From a checkpoint of a small mixture-of-experts model trained on Wikipedia: a softmax router.
Below are experts of layer 6 (counted from 0) of a mixture-of-experts language model. Rows are named router (the router's row for the expert), gate (a neuron's input weights, with its number), up (a neuron's input weights, with its number), down (a neuron's output weights, with its number) and show model dimensions 0-255. Each number is 128 + 24 x the weight over its row's rms, rounded and kept within 0 to 255. Numbers have three digits each.
After each expert's rows: a language model's description of what the expert responds to; "comes before" lists some tokens at least twice as common just after its tokens as in all text. This comes from a sample of Wikipedia text that the model never trained on. Tokens count by the router's weight.

# expert 38
router:137122108140109127128111096159144159139129125099108151096141101101165128118167153097142139121154159107119135126178143128119119159134134185123119127122102150157204096143123176150138136147117109161134110126122066151099146155082131138135097110167155141116117107114157142110145114179143089176092143125121093144126163126117117092108139177173147128106137143110164097108138086100105127150123142127128088117091140093140129128138129089098114116166144125132098127131130120134145120124151156106107137067117091115142112124105151114141187156149142135130135139132114115197133130108089153114163147164099148105113108145162148123104119072115158109116134109107141139143195158134118127174135164131166092112095106144152139130097118098113136152110160099111116131125124133145145143145099137
gate0:139141121119152086145088120089126142115131135114143114113108120127121133143099161124132112141121164128147109168115152147121151113115208108092138132093101157159150175109146106100154151149068127142142094111122160107124100139143145122116104106125113152140159166105095123127126099154096131133107117100107107060153132144086139125073127113065168170143114150159121124118118141174127139139105155146137127097150127136122114121136147118144113133120110128168112103131175155128142107147060122092084140123137167144117145144130122117118114134126136119086129120110155136148134098150131148126092125097123130115141131086136152151098130093123120168194150100147129163112126119098073136187143164146158115111101124155135112145110137114189115153136144083116108149138159166160115108114151115
up0:116171123201128091128142147119148138142162072134116134108154103084127108113104143153105171120139154132123128139143107115124138191134116128170163129175153077135134097201127120082114130113174128128099135122070148179143121117140091119137102153167159098141130124092133092116143130141166153106123113104161151167109134130142143104159113133141073124146136141114161109134129140112132102087132145093093071129141137147147100130143113136159137108166094120105121187102116127133101095142114141133149163143137146138103130122094116124123131191090130122117092136100135110137118152133155119117152166136124123124141137123130101112170145086106111117110144147128159139134147149132167154178157142163101120157154129173139143126150098134137125136088149138108156142133129120124136151154116091
down0:123127141079101121164095061119138153094089146136073170094146143153147115116106124114154111120131122148157146102148116148107154103154128126124120114120123142119129114101160132085087152155132090108110131127127127138180087116148143156136133109143118121113141149128120137114120124146087115105144138131113144134151111139066122102157094087157100152146151121121104130130155116123126115186085139079114181104105154125149140128132140111131137172157147111123094133108156133160145116105130113100152146127108158188102143141127192145154153077120077113104155135151136155171123115157172134117091164142163147085112142134153119131108119149143173142144151138146134122141143116129102150119129173150124180119114121148123123124126092126092134152185105141106181139139137123118119094091128165
Description: The word of after range or variety, line breaks and pipes starting table rows, markdown table separators, and words like following, during, few.
comes before: "| ", "|", "|  |", "|---|---|---|---", " the", "| L"

# expert 60
router:103121133148125114098142118122133146143108108114117136095082086111128088111162140102129139082161124084124146093112152132123113127130098128105130149145090116156125143174090144147156106113130134112126138145144104144097124138127152127115100093130134122109108091122139130098145124145143129130083155173139144135104149140118132098126196132123158105116112134125134095124139089117083094176159097082146146097047155134116114160133166144113063108128152119133123130134130080142131164107143128121120150105140079116147177131108157141171202142153164135149164103144088136149142113087119082126155147140110108104124109155157123167104133121122149085141127112116144144130150128135159110149148144101150087141072111132090107132166099130091151140125140135165113137110120119092147154143116140
gate2:146110164138152127092116135152124116126114143120124148133070133134118162123094114095161135141139182154116167123132122130091162110135126132126126085139122153099151133124140109147153128104154107121143158141177142088112149147159139099064113164134118170160145120137107124124155090093132142091135151162137078144195134139133112153100102137097125166128160137128129118098101100131145145128127108097108078071089148118078122122103150114134125068105110137130122175108141066131113098107120137117125099075098130068128138125167151130167157172121112106120161146093118121112110144135107134156137157128146086122140113107136110108123129145091154099141127115146104102108165136124103159151114115111137119125131160106138137149113061142119127143170118120123155128135138096122154100091157126
up2:164136122144132155139089136195165147136125130104151168144141181127123102140158144106121144150123162148158142105143098118131136115113084155138109153142140068111174147107099140142157167125121093138139175136124144147107124080111132107105093134118141130122151097091148108099128136157111116160118126105101116129128138104160125101108088134118114135129113127136114109111108106176155118166138102120129101174159160171110125110117134103129146159124130132155126108164117148160152154148137066175140109162117120096187097156098132160151169159136151095161144116136114106157141153107130085125127109092164146142073134124168122153145122132140076146138148157140148129172158126132145097097166126118090164127119113135110138149144160142107118109112105124122095128148169118094139156149156091
down2:130138122114155171146160118127116130142103093100088113122121122130139118146139116137144108095155110173165136127118091154156112143114146146136142136099128138103155127084120129119111102178142166153106166089120140144152116148137134144097123141132118120129106133119130076148117141104132134125111109140124194157077114137137121177143143118150158134098125124146170115089145140085106164158139143152167113088108113125142168091143119129128145126166128125093143164092116157109102182109102108132125149117097207119120160106125132082109059171067133161120100134144157159115149147152074175116113094117155132119126114150119145092100134130156142100108106141156106113085113133158113132109147095088135118155168111140117124135126098131124163160126117118095130124129109168107142141163134143
Description: Competition words like League, Cup, Championship, won the, and year endings such as 2|023 in season ranges and results tables.
comes before: "–", " | ", " |", "; ", ":", " season"

# expert 46
router:114128124129095113054118094115119138145115109133115142106119139105146092126151146141153134112152144074142122129135168118128102151141114146098143144125107109139154128152114148129138126107129119158083138128104119133137128158086151143078135107160116148108161123139167107104171106140124108167104142154114139143111133146135106123151152137135139119100147154130162109114111104080111139129142067102086135131103125153130093130166129120118098146135135117145155140137069106163140154140151113104093111079123124131166163110076152123149177137161123132148164087152106142127101095116067101140165180139100120106136144124187148143142117085115114104117128130099150143146128105133166129164158136086139126175116124157109132138135097087088172135112162128150110114142131130076181139105126173
gate1:101132154142157122113093083130166121106111105123123143119112100108124125085131130122115117157109147111127106090091175122111151131144092156148156161154157147107118103089149115114117167120146124115088114103082111096088119109129162142159078104160116207096148098119131113091189124113126116091152134133106147119108090122149135119156126115111118109106144088151159133119117095125120178128169114138135099130108131119105131113098131100091114139080108125121145143112113115174156120134154110155128139063121137153181164140138132135145124130127120133093163114114086116148114137095120160152127125144096190114135168131135108109083111114128156118182095142095116122147141106132142135115150196084135123107116126136141145101135116126115152122124129130107147167135128144091168094149110156
up1:127152164103188150091075143105157169090109094114169130117145135160124153124124122134086108104127125098132142140106173138113147116111109138125102128134116125131135164128130120091148122114139094131119124130145109115073143123095142098103093131183117145106114126140114176076157120144080150118144167129174123105121114090163136125113123095084115132080095114186156183131117127116115159116113142117159148086098131141124123156119129121151146133111139095102090167140133099165119144107147083119143131105131147136171150154156123130118092110146123142080109072133139106139102152113134121126130125096139145101136142137123105094110140141117114091144138161114120171107082134128119136121102163133101139093106141112124110127120182179131138160133120167109093120181134122095133128090151157
down1:105112116121135153125082121125111125072131129097104124147136109184120147113179093134134055162130100135118120116139153144104074142078117157127098124104122183181108134131130118159177169126124113147153102092155154089106098103096178139184120137161110123164145118125157139133117096119114098138127157129161150142087139114152103108128094149104116160115125129112122113134161179130134155124124105084114162145131144160137155130142123139161127155136134131123143108074156123123118112104142081137138139111100104122116120119151162154116128121142069119129139153096131076157076157129156131128113094136153150157096131169107135095116134145141141123125140141121097134156125102152136155137096147144102145139112151113146140093133127125148138141140162144156151140112150141187111149117182147
Description: Pipe separators ending or starting cells in squad lists and data tables, especially after player names, such as Nawaf Sahari |.
comes before: "\n", "W", " |  | ", " X", " Al", " $"

# expert 32
router:132149125132074116127152100151090159152131090093120138131100116148156083107187142111135149114133107108115119116141151101120128134134122146087128137122132098128186138152109128167126122123090081156122108115104113162127134111081199141140138101181148156126118125131151145109170138134138077129098135153125089135071172117110108099146171165133114109110139157095147113116186101110093091146144101112074119089135117153161114134151165125123094096143120106109109162169141123159141172095159131124109156109177126131131154126085132112149147147131127142122125108161130159125128125127086090133145170137091096116121113136161132138117120105119132102112110111096138124142142116099149099159127166130144091121130133149093117154129110135127161120101142091126105134114137132083114142152076129
gate9:170131151115100163120167091177145105099123139126038147138133140115152123128136118136138126151130164120116044127162134088146130134101123088111143151127140130133109136140115135143107126123096124136158112114130169149119106157118132114131145109181145111144138114139137131123170106143120102108126101147128142127103158152147115057125125156141130116107107167121138119109078179054129113095105162111133127086142143093152127138110114142150131185131109108115127116182114121094188180162121158131159131150121102091128103119132111108114138090113136124116102139132111077142145142131118145124142144178149121157133063122132127108128147108091135129106097126120104116053162102144127131130111115120139108126121124097111141167175116134121116152102130094120113122107121109123124159113111128
up9:124118130130123130121124149092148103128128167090143116129150137145126131148120096139128085131141111115135126115143128130114099120143104175105144121134099161082124105113129155107116089135150124133118123094115132149134121161160149114118187099170154186083136135127120117129076169095110119149135129139101162115120126077128084148151157117178095136112150108144116128162162170099135106161158126134119133177141153148139146134115124100162125138120129118154133119108116131141110134156104144108102078135116133146130124111092112132130128112138162122123119150153143124103119134101097138131145118137160128118137163120170129144180103138152141114105141147128107176135118160129114117149132093083129115178094160211112129094054071108117142098131124077167117146077118174084123158138135169
down9:140055117132109138137126133165131171123177153110074102129179148158147125122156150114139156120121122189144198120140109101101154090102130120122096115102132128118096110134138132145187145130123147174100155119105145150120163109150117123158110135161132132116157113151085090125087149101127133140128136126135169140113103103120136130092113139140145157173125091128122106141142105117134079121102076102138141126162087149098115114115074175129144132130122142114142105136088124087114150131133112137152095111072157092138135102150140088104137149189139098112090122156137131116116127130116151112109120107141116156168139125142162110094123145155145143171127153111157138129147122123119114110116080178126127104159132131104125128122126149128139114138114147164145176130090095143120141141172145
Description: Line breaks ending items in bulleted lists, disambiguation pages and table rows, plus list dashes, section equals signs and Cyrillic bytes.
comes before: "-", "| ", "|", "- ", "- M", "  -"

# expert 42
router:138113116132105096108112083168142126154128103132096128109092109119129081114158147098123146108140116121108131099134174130160101158130138156086161153154084089155131105154093162129164143148101123147112122087110111157093135175098164140138150098144151150132125110124143090133165121148141123180091149174107123145077123147119117087168133166164112096136134167105172116115161116086109098167141103111124122104118103133141123128143152146121106123153114126141160113175095094141137137133153137124102164109158118141119139116114135121140162128117146136169125119110073146167111123114114110110145142129120117138146114131159155189099127106138125119131085136082170129140153165109179118154127133130120083124130117156109127127154083128116139116083175092138130139128099091111171134152099147
gate3:157096165126103085146131115124168103104116072151097107108163093133122090138119124141136181116168092157156154108172172109081087090104112129139155137151170119154109159146167152093119130154161128110118099144124124093112103105134140111140124110145157129086108134157137097132159095107113147186119169134106135119120141104127113090166151119185141177147158142087146120101136120121140154103096104115127152129137124102116153140123088100116135121151124156137165144153112089128119165151113145158144122110121088109089138095147144160147120090106147153138120169145111165130141123138143120113107151160152101124086160179118135166121159138122139122128123132094103123156097144108114141113121139150123148096101137137146083144134070158132112115087133130122127157114134118115095123086121110
up3:113197124128159118141145124144103126148148180101148167109080160116114188112144105112125101134138122130130126095123091120150145118148130131109102154085073163103162105107077113144112159130111086153105132102134148135146139119088130112147118096130139153145154140103111165109123150140135133112097088140189111145165113115159157111103136155118116128102109158134137117124117128101129123137110124122120079126090115173143096157123171147138136121136114101111097151068119141129167127131141144115109131149135153122131148168101165121122133173127101138150141103100140146151153160119064084113118133109142123157118102090140110085150095134144133114127119112169124133098145126098141084094104115121123069115127146105122144127136187132122116136068160088123125104123088112146141121162134161
down3:154073086132130107163137114111137141143055100148112134078130155101125135134130131133140125138110096116135109149157145082146129127130133097162118142115127143131127147135138136100085153162142155097122107125102113125160141132142103141102132149101110145131120103139123125105172107154142147150128126141109151120139158122119105166132148138154153161095147130140114110152122165123118139158121117112103132131101124096119088140115134135154140096106192000171109224168154171130137162122108149109112122150132098127108152164115159119148126120126142126148150132117087132135169116122154112113127126116139139117124090169142147102148128122128156112097096128094150160130122123104122130107145148169143153120118141108158135120152119144086146151135122117126148109069118128144132129113103169
Description: Periods closing a sentence, often merged with the word end, as in ing., es., )., ".; line breaks or a new sentence follow.
comes before: "\n\n", " The", " He", "\n", " In", " In "

# expert 61
router:136155097142103146111117086166121136133142102080092176127116104092165144127157162111160156114160155110092116130120125105160133158144143136112135128170090131151137119155116138156117163129080107118116124102086087157104144177103163150134117079164160148160127092117133113105146107160155113153104139166106125135127143118107107105137156157142108117129167144134135098125154128114112118144133126132084091120096135111119103154135138134140109105161133127116142158137118130154156131150155141122118186123146102094129129097101147113174127155175143133112133102154126142166166131086078108088141156140086123122115084136141162109090106105110132099107144125109140125146195140108177127173147170102154096129115115133101146133176117136104144162095148117136110129110122089098127131158099138
gate10:143103112110146146144161138116131175184125163102130124108144133157092107148105145144116123095150115159117154127112113166164100166123158129165112120106114139099115157167129158128133132148153187103127113090139133148111107172106131152114164117120120125089147129107079150137111136130099148192094130141128119127075077141119159142151115120115106107127100118096172106120164127135145070160171100109111172136149139169121164095147140134131154127147142170138154123122151118082079130150080110136101098112163142175119105113124141118127171111161140129146141139091161159089097163164149099100118140195163153156142109129124131124101122129141145115155125149136096125171078128106145125143127156169113157136110155103126139135123135095120119115121117147117127108130140127127142118166117131
up10:113131189178106112169110167115168166136146137083138161132146128136127097141092121125124102121132130102127135117115155125114144138137133099139122110102147112126100124135104108172135143072102097137130088108130109141177157111101127104127109120155131152108107162137133155107121178109103163109131112181134099151147121108180111146061107160124137149098128108134149156120084128134087155083124152150140129075149142174119124121143121138088175166105137108121143167172137124101123136136080142121106089154086117114091106116129142104118096105115165089129082129110147110104090125179146105096160109132163162147149104143112132134107163114158145132154148146138125127150112115096114094147138162112152121122133164141118149143119122115112156086111085123094114112129093126146095132120113129
down10:120132111134131155199156142099099182106208115138121115164118170134116138154141127146133154102107128142122132147131107094142162111112094142126120136094132142154100091152097099137096135137137091145123121110138093116128136095113093123150097132153180135107156106134137138189105153149135136113114126124142140140125128134110098114125157173135123132109143149136132143143124109126078086121146105126136158128133183123122119137097112111151097156107195091122077130146143127144153154108133100105135156066122121073127102095182138124154128167131136134109138124132125127110114099078131126139088148174126148105155123145121105162117139131115134167069137119110117140121124137159079113130107145160152152138103159104111133131093149124116116133146130089117142065116128199125137135111154117
Description: Line breaks after section headings like Publications or Personal life, and line starts in lists and tables such as - Occupations, In, On.
comes before: "The", "==", "-", "===", "|", "2"

# expert 17
router:165155109130113105090108062166131161145120122078134164073050096085152120122154147108137150113155197101158125129131108154149086170135168161102155129128102138172140140148102146136148154140094120138101150111126114133118129171111155149106118095167116147147141136128140104109152086162145113148117125142100114127113162112108122119132134170137167098131130165137124122110120136116092113123133132122127096132115101123141108125137148094123089122131135117157123130124141126140124104131112141087097128091144150101106132129084149107143166155139118144166114106161105128170108131136125102120190128122105119127132127157138127135130101086146137113118109102111124151139164124127105109148161153086154119124084158151107117091150111127101158136062172136151079129113096083106154134108106138
gate1:118151123118147131136076102128135152154130106143143118135126112111138095155130132126119126122156141130151120144099126110141107046146131118102081150164114156087131132104107133134124112118169125154130080103135166111166111099136138093153095139105125122097113114139159114106172125136143149124112114116142163119118128094117128128116154116075143136159128160108124108128162160183125167143151122138132088148135093159146145114155134097155123171109115074136123108166101109209096150071149126103120124092144160099120147138104144150129158112147124158128142135131122115155119119146192105149175122119083163169177092125111097100107163160116110109141127083128136125122146108151133154097132112098140151073130135154124123109135113133145085115114102161112151142143124081137128098105094123
up1:082151131105110095107112143121131145156139164155193109093115141114140095106150123104089119137144119096149128119132140118070139112152087129145141180128155135098104127108072109135165101133144081135142107152111154118127117105076171125118162166147108103152114131155154180108141124090115133112139173131111175133116142114167076124123150129121089129127122125136107105119165162147126117142097086148134085094133114109183151151185110128161149118110142102124119151111100099163132109123083128110123099116162115152155151144122095170134119101108115139139127130129147184109114100147154150164111122119111080171124154115142121184132128138127176105146119133149128114127122132120111126109122113109126157119158139132115091140133152122067134091132137105134108141101123145174116125100114101
down1:105138128112132100154150118122157154147153160128162153146130170122095158137144142119132123134148141117126169121125124133119136152162134135120208122082124188121140084161136129127136171115145099131145112149150126132110134146090140129122118095086149106103160102128176146135123124077148120165137138121119156092117145112116161130143151154109095128143102164114118126090127106139083112109103121167148121121127197090151148121106123132137094133149124139144091115164137111141148141144137112158149106191153138112119134137121142140138167152110169174121127139121125121130129122096111086168122133142093086165123153115109098137149117111146165113116088093114143157114150111076092161136162112114207094107110088070147154138153114126144101136121136111118127160151135129179136130096126115
Description: Pipe separators between numeric cells in results and election tables, especially after a digit or percent, e.g. 53.4 | 12.2.
comes before: "0", "\n", "1", "2", "3", "4"

# expert 55
router:147141116091117108083153131150073167145136097102080131124088130142152092083122125121136145139140106058112129109164120142142081130141135170100159159124119096111138123132117165154132128131082117161113124118106129153136163107086179145141135128148136180147150097161131120130167120128132077116063141136129109115121141141085094105107155127148132139087150129104124116134163119126088075137162118099093118104134115128143119133164118132097117121145138105153140121166102137162162175111141138077079152094164117116124131140103160163172119126171155157149123117164132161134137145124097086141150153123092115140106084141166132157116101106112137124134097132097149156155140147114155114167125134093166118143109134160124131129142110111129166143090137119121126131105150128111119126149105132
gate11:138090123109113128149098133155145145101084111115140137082090146117146150095108091121100114139154125131111118140131099154134102120111132127123112157130108136137124176090107116157108138124103108116138182094152118087120132140159158164166146100080110166105128154120139090160179094143148115097109151134127109143111097105106116144134080131088203133130108108119121187098110147103119108135107110101122147152105140144135124132113098162168126146137140149127114128094115147114135113159163083150063127096191141114128161143076201161113111121117135153176117110140135092130146097148131104153143119093139152144153135101126148171109139146111086157125163142143115165123133121135127126114114157126121144089104163098128091126136125157121143099108088124105140117127132160117135133160118139
up11:135148121164118134128152121086099133103151135130141115183136158132079133101113161133127146143148160171103132126122097119121093121120178074112136143143110155134116170138146121079128152142187120162097105149106108149117099153137144158093076119135123083136114092116083117133095104118110144135147156065152136117094110140099133112128113090119137110121154132192145112095144133153157120123117150117104138101116108135115135148142121094161129142123078136174133106120108130141149179089133209132159127119104145135131114149183084108135119126119144123110134162128133113137126178172082124143112106139087144122114111133152138121103177116139097134146140131164093136125147076139108128105159163115110119126141144113118149115102142127114111164134144076102101100114102156108119132102129121
down11:098134161144138117077127175106106129134130123136155128134137162161115091098122119122093129091102141132153073171085075130154162120132139156124120098106136154142126128120131150134180087122090074173156148141145073101113085148126132130185133142112081112157095095107116168110172135140140066142145109092135155166123140089150106142130147097141121145111096153103167132162155117095087110103145116146160107129151105143091142107133133132140130120153139118072132141113155141149130127116097115176155166182144140108140116177115106149100131129132123144113153155119139144141116095121124139113085122145127124122087118136115150143128111127124132085131140170121109166116137115128156144121138128150115132141104121102131113136127156123146102081139102121152113137140146072152143084159098112
Description: Line-start dashes and line breaks in infobox field lists such as Original language, Order, Publication date, plus closing quotes after song or article titles.
comes before: "-", ":", "\n", "=", ": ", "1"

# expert 13
router:140162119094126090085109126138110189134105135096120145081089126121117110095154138128111148103138156107114131100144128123146103167131148160079159140124113145128132119144129124143167135116105119135139158155148096123113164106092130165104117138133132137160123120117149136087119097134163106136097142127160095143131158110101145093128171132134128140104129148155130139097148075084088089166099140087117097075073117132112095143154139111120108108141149107173114159114126116156150187105139128088092158098156138100148170106126164166171145159134124125155148100124116154163142135089115099144172146122080103135107087164166116163144130126107147109120113109121132144139137115120123122136133170110140117145074108143127156106144136107124168166138132131112107128103096083092120115110128114
gate1:077142084105134132153146110128169160147138136135126140134147121109130115150094120142084133109128085129090136111107117107118124173156124142158088124125152129129158161131118154179151129154109112089150134159117091159101133142130135143099102108102132165114074089130084120147103141139112103116105099140153144165121171179150131120133127129109117183151115137103144136134126126113130131127143152095132121133095086146102140139125106166113111143221125123096135138113088105088137129129140087162111121176096095095129102115088134094139123107105103187115136127115106155138110152108112176102108104094156134107099096113132163070128112177125132136135129178130138140115133125177103109127104143089138145154168103138142123145105120124108103115121127098122158132175103105122134133102111140
up1:128086104147092143139123136117112153139143155089130125112149148155144121107102114072144120133071098095158113124104168139101127107145096122116126147142121116110121066086151128127151095089133118169115102126125172160134146116119102139156138097123115063156128119115150130099135134151147171155164123123107144111121123124127137150162098113124155084145173161074115123117139081122101159098117091127117138121122127075142133125131162147115114112134162092135094139128134111159090120073092122141123108111082115140154161123160103138118075141094152132141126107170079141119099102158120131139154129125107187150143144104137095131125140085128092088160095087090109125130118095094142110112151133114119126129121175122109129166162155134127143122126131134124113154098174099130096137138116105
down1:170114113129126131120080165156124154106132160123105121157113140141097141141092148112093127124139133152090116122122118099098102139111150137138105092139160117138106127095190147173133119111155093106152156170128143162139141123138151115137095159093092180115098132168136169115162145151135088122113119116155100162127108104138143111094160117100075129120129099121121156094069113117134135087165146166139144119077081158101111144137112157138121158145114093102114120123150184156135130145131087140142146110130134092095140121135124166105109124146139113158136107144101105127136121159101162109162163147163101115113136140113142095119116152085101141123148129099130149082116137149146116146148102156072114141108130137101087124095132130186145138127093136108119145116116085147134080156135099
Description: Minute and second digits in geographic coordinates, table pipes and header cells, and taxonomy or infobox fields, e.g. 35°21′00, UTC, P-hyl-um.
comes before: "′", " | ", "\n", "″N ", " |", "″"

# expert 34
router:149117137157072088096128105110119163113102107086126149080079137097165101112198142090140149144141142105122146136132155124120120119133141146094168153125108133155141104145089136153161165129105107141080128115102093135118114137091157152124131086136118140163138121099163100085125120170140125159123124144111117116109129128082111082148134162133154129140170147115132091115133110117116120162122121088128120121080141111172113122127122082118087112128156100151120149136105114152141153109131152125079153119161122144160146119081139150129169156129141133128145108150084120166135101089112124146160152107095135110124128182138129156102113106150133111130115113122160127168156113095163107148125143133131127128119119118145141107165107134103164137075173125162116136122092093088134145120082168
gate3:113168139129124094124127128140145087124119112127133102135163117124106131121115122119121143133152113101125148155115122130131107107201150080104146078185172131093083123135146142157112120119145130123124173151147104136088115117141144147110159134112143123154136152102089096138139140078139162115149120137129117134152088100099150130149129118096115149128112169136138107128128140116169155102110081143147129093152104139096136129074165136122141136157114094090137124144105100126141118138144086154142075108080123132130097138146130155129151123103153131139131168123135100187106139084131141101148108102175121094131141092074084120153122132125090143135108053119160166140095165096141146108150127120120125158160142128140139113100116138120113109141089129163103130091132116099149114117197110
up3:131158155100152119109093117131136162117105164133153138128142117173129092126182097121088116135104126111117121094132143115152129147125144161139144123110150130135167144143119164130149175163122130115130108161119122146122126141144165087112131148116162114090094083156126130106151109123099122144054130131125139139084151173121135109121140173124116127139104124125152143118101110103076113138120122104103111118131119136093101155159139188117137139180106134134131131119180110159136118084116175129125130157167093088120128132091094137128167124152171111148130109117129133107115143129168107142106190119136129145109130169168124156162127102128131119110150132101111119139163137166151152148206178091156089138111087141127123159133061133144114148129149123114134110157130114158140149138102108
down3:109104158134104110168145109129117143115156100167141142156130116129150121163142122155114103133156124129132137094090128151085131123138181101125125097138122142169127138139112125130150094142157147122136108144102151117147130103136138122112088110126115144112077148103089113135146158147121109119146109143144165157161115089153167117138096077122086161132123096171114128165138109151154166135082112147147138112137116115133151122099115133169148131142132149069138074134148098150102133113144121121147124149118121134109103106119133164129160115173099132163137178167103103145152132204146173088135103089152133180122130120121120156119130131129110104065122088167090127092097131141134116099120121169154107110101111114139109114099134139139127111092156154128154140091134135160072113085133163
Description: Digit pieces inside years, coordinates, counts and catalogue numbers, such as 1997, 73.958545, 40,831,881.
comes before: " | ", " |", ")", ".", ",", "% | "

# expert 9
router:132118138158091089121156092131103154123066141094109127073104146130130110100143145111125147107153121062117143102114119141131113135145135149076132129145125124143157104164108145135142157135097117134104116117091109165110132149101144131117128063146153142136143111121135093088131121165145120157102143143136132132110149172101132092164151133144116135134142123088160074100142118080093081163147093092093117104124141109153120127121143127110093112147145095134151157139120080125133161112129150121121127136135105125125125120117162149141159134141182160152168087166065134174139089095095139129155157139103147126108097130165121122143124082137118081103111082095127118128149146111178130153140151118122096139094114125123150149166101128109152147095141133134101120085108130121149157156113139
gate9:140130160127123104153161131146103133081100134107127143134109168120119124129125122129143126093154109119172128144111172121075122111139156143119112132131144123092144110147094155148120071107101080170086137116093167104148127176089155129130101163160119104108141178102169096110156120134135147122150142131134136085130151131155131118159134082147115156122153131138138068116161122178125154167136066110142164155104169156135135155153130084179124091106111127129152156145110143094117112162079116142144115129108136118144124109168142152140102124079137191126138133127125135121122126136125136086150101133162118106158158161154134109113133105154132148109116123149140169115129158113105100128154133160102103159110125116091133133119137161108101115140143138104134147079095120098140176116161136
up9:148125152155126150153152136142110068137121145181137110115157161175128133145133132147166121111138137110153144160131144133086133107117157160125133132122139140103103127164165150101094121128159121129118109086114125131111088144152110130143093145102110130073159172117120100148150126103123160110150190127112125096158107127160126142116127109133106116151166095161143099136158141166140139112140081102100128188140156140147111141133155111126118119082109133121123144121106138102112105152125138129147118109087110125127114131134082163135106096129127171148113111098122082118093132136135162142159105153130113095112143127149135102116122087132125133079074085119099162077141153113151083125157124150142151110094134151101114119154139153118090171132127115117176114105137182107161185089158107
down9:159124125127097125148096153119146125158066139123147095183134175138143103086115132080115142165142065147129158144106114146137141142166117154122111151173093162160143120127142138126112121154169124127103167174088096182119116154123109130115139145126081146133126150111130142129125133194075149168178129126126195153167148141140128164161144158078150148136127169134113146115122125143119115129140139103141111107100116099105151083114138150089168138155130130163119122098130171124090097114129140117112116176137120110142107100127116145117124113161111091127127129165146140114126118140122146159130146132151140154121132132176123124158148138161107085152158145133101144121098124177154114118110160084167105107122123125117165143143136116108156103132104129127121127131159163088123117128115156
Description: Two- and three-digit number tokens, mostly in pipe-separated tables and statistics, also page counts and years, such as 39, 12, 86.
comes before: " | ", ".", ", ", " |", "–", "th"

# expert 30
router:123146084109119126112131097124114151153100111087107150086078108118135130115163159138158153134125142102105147078196126128179105132157173171119142124124076158145153111137119119173147135126085126129114157112138098142098133147112115156115108131124151176170099142148148131113155111136155084126099155163121087149147132160097122108115126105137160137097163146105148118086158087120108110151105129121143103086072145126152101141133119096108116086172170091109124138120127131167124126098156103114102140109130088095138162097101147139168170181110131146126159107114110147164125125141094086134155132140079110104119118176177127142122115130105150091106140141126131167128155134109132118119119132098146097116129121143110118100130144132106132109109138131138130109112126122104181118140115156
gate10:105153132149113099089138148137146145129116096135100092100111107122108128161151084152085178158101105108144114159168143108156129100146095136105146128114121107110122158081113129137125129160130119143139130085131124134139110117095122151080143154107120155138133115116125123141108157181116142123126175085099098129151190070089160113127165107139121125118100137127116125127125132110100135130101141152092122163115063139121139102106123116102156131142127086059165147154152139157096157153123094124143153093156120155158139124128107129164115127129100099144124177121137131133116127160136161122128073113081120121143069115112122139105134128115166100080099155082112140124119135135166164140151121099155152132094144148112119131103140103143132093158147148126110089108100155109125109123138178
up10:110131143169162125110121168093110134102095112128110075169093126149163176119121101094035197149112115147140137158142135134133137112118110107141142139135109157107136141070117118143127113153101119133148167106124111113076152099064121148116110156138119132154140110138127115146154117168115091098130144137111084144149169131124151116137152101134169119095118150123125133133145163121142186164110170125117133142134104103112156097143110116136154108113117132119128136101132112164129140142106107109140172119187166173146128141096120141115084135107133123127152159102120151121126148107153106117120109107131097120141133161110094118145108149147127138101107175070139152083112108150136125135121180167145142143132132111107179126104140117109155122144139143095094126111124166116139101123120165
down10:152127126137118114155133108133102145093152145112116126107153092111116135093111142111089123112132167130093114097129153121097112123146143144108154125168150164179119122119100145114076131060143123126124110104135155125157103176162125143135101121133104122119088139138128150129087152134104110155131082124127133133135074120121099169144117116128141105141089121138132121125133180117125071116178092136095174153121101139113124143167153146158136124105099107174133125106147109154136132144126128156118112108152138171102134098137110143155146142142114113115121126125149126139144094111172174133114141191102147101133115118113131133096127086129083153163117075126084108144123140128138110143131115123120128190092087152141144107154122078138125117057186135160096086157135113129104104151148148
Description: Punctuation, pipes and digits in demographic and election-result tables, such as household|s,|, percent cells, Total and Votes columns.
comes before: "0", "1", "3", "7", "2", "6"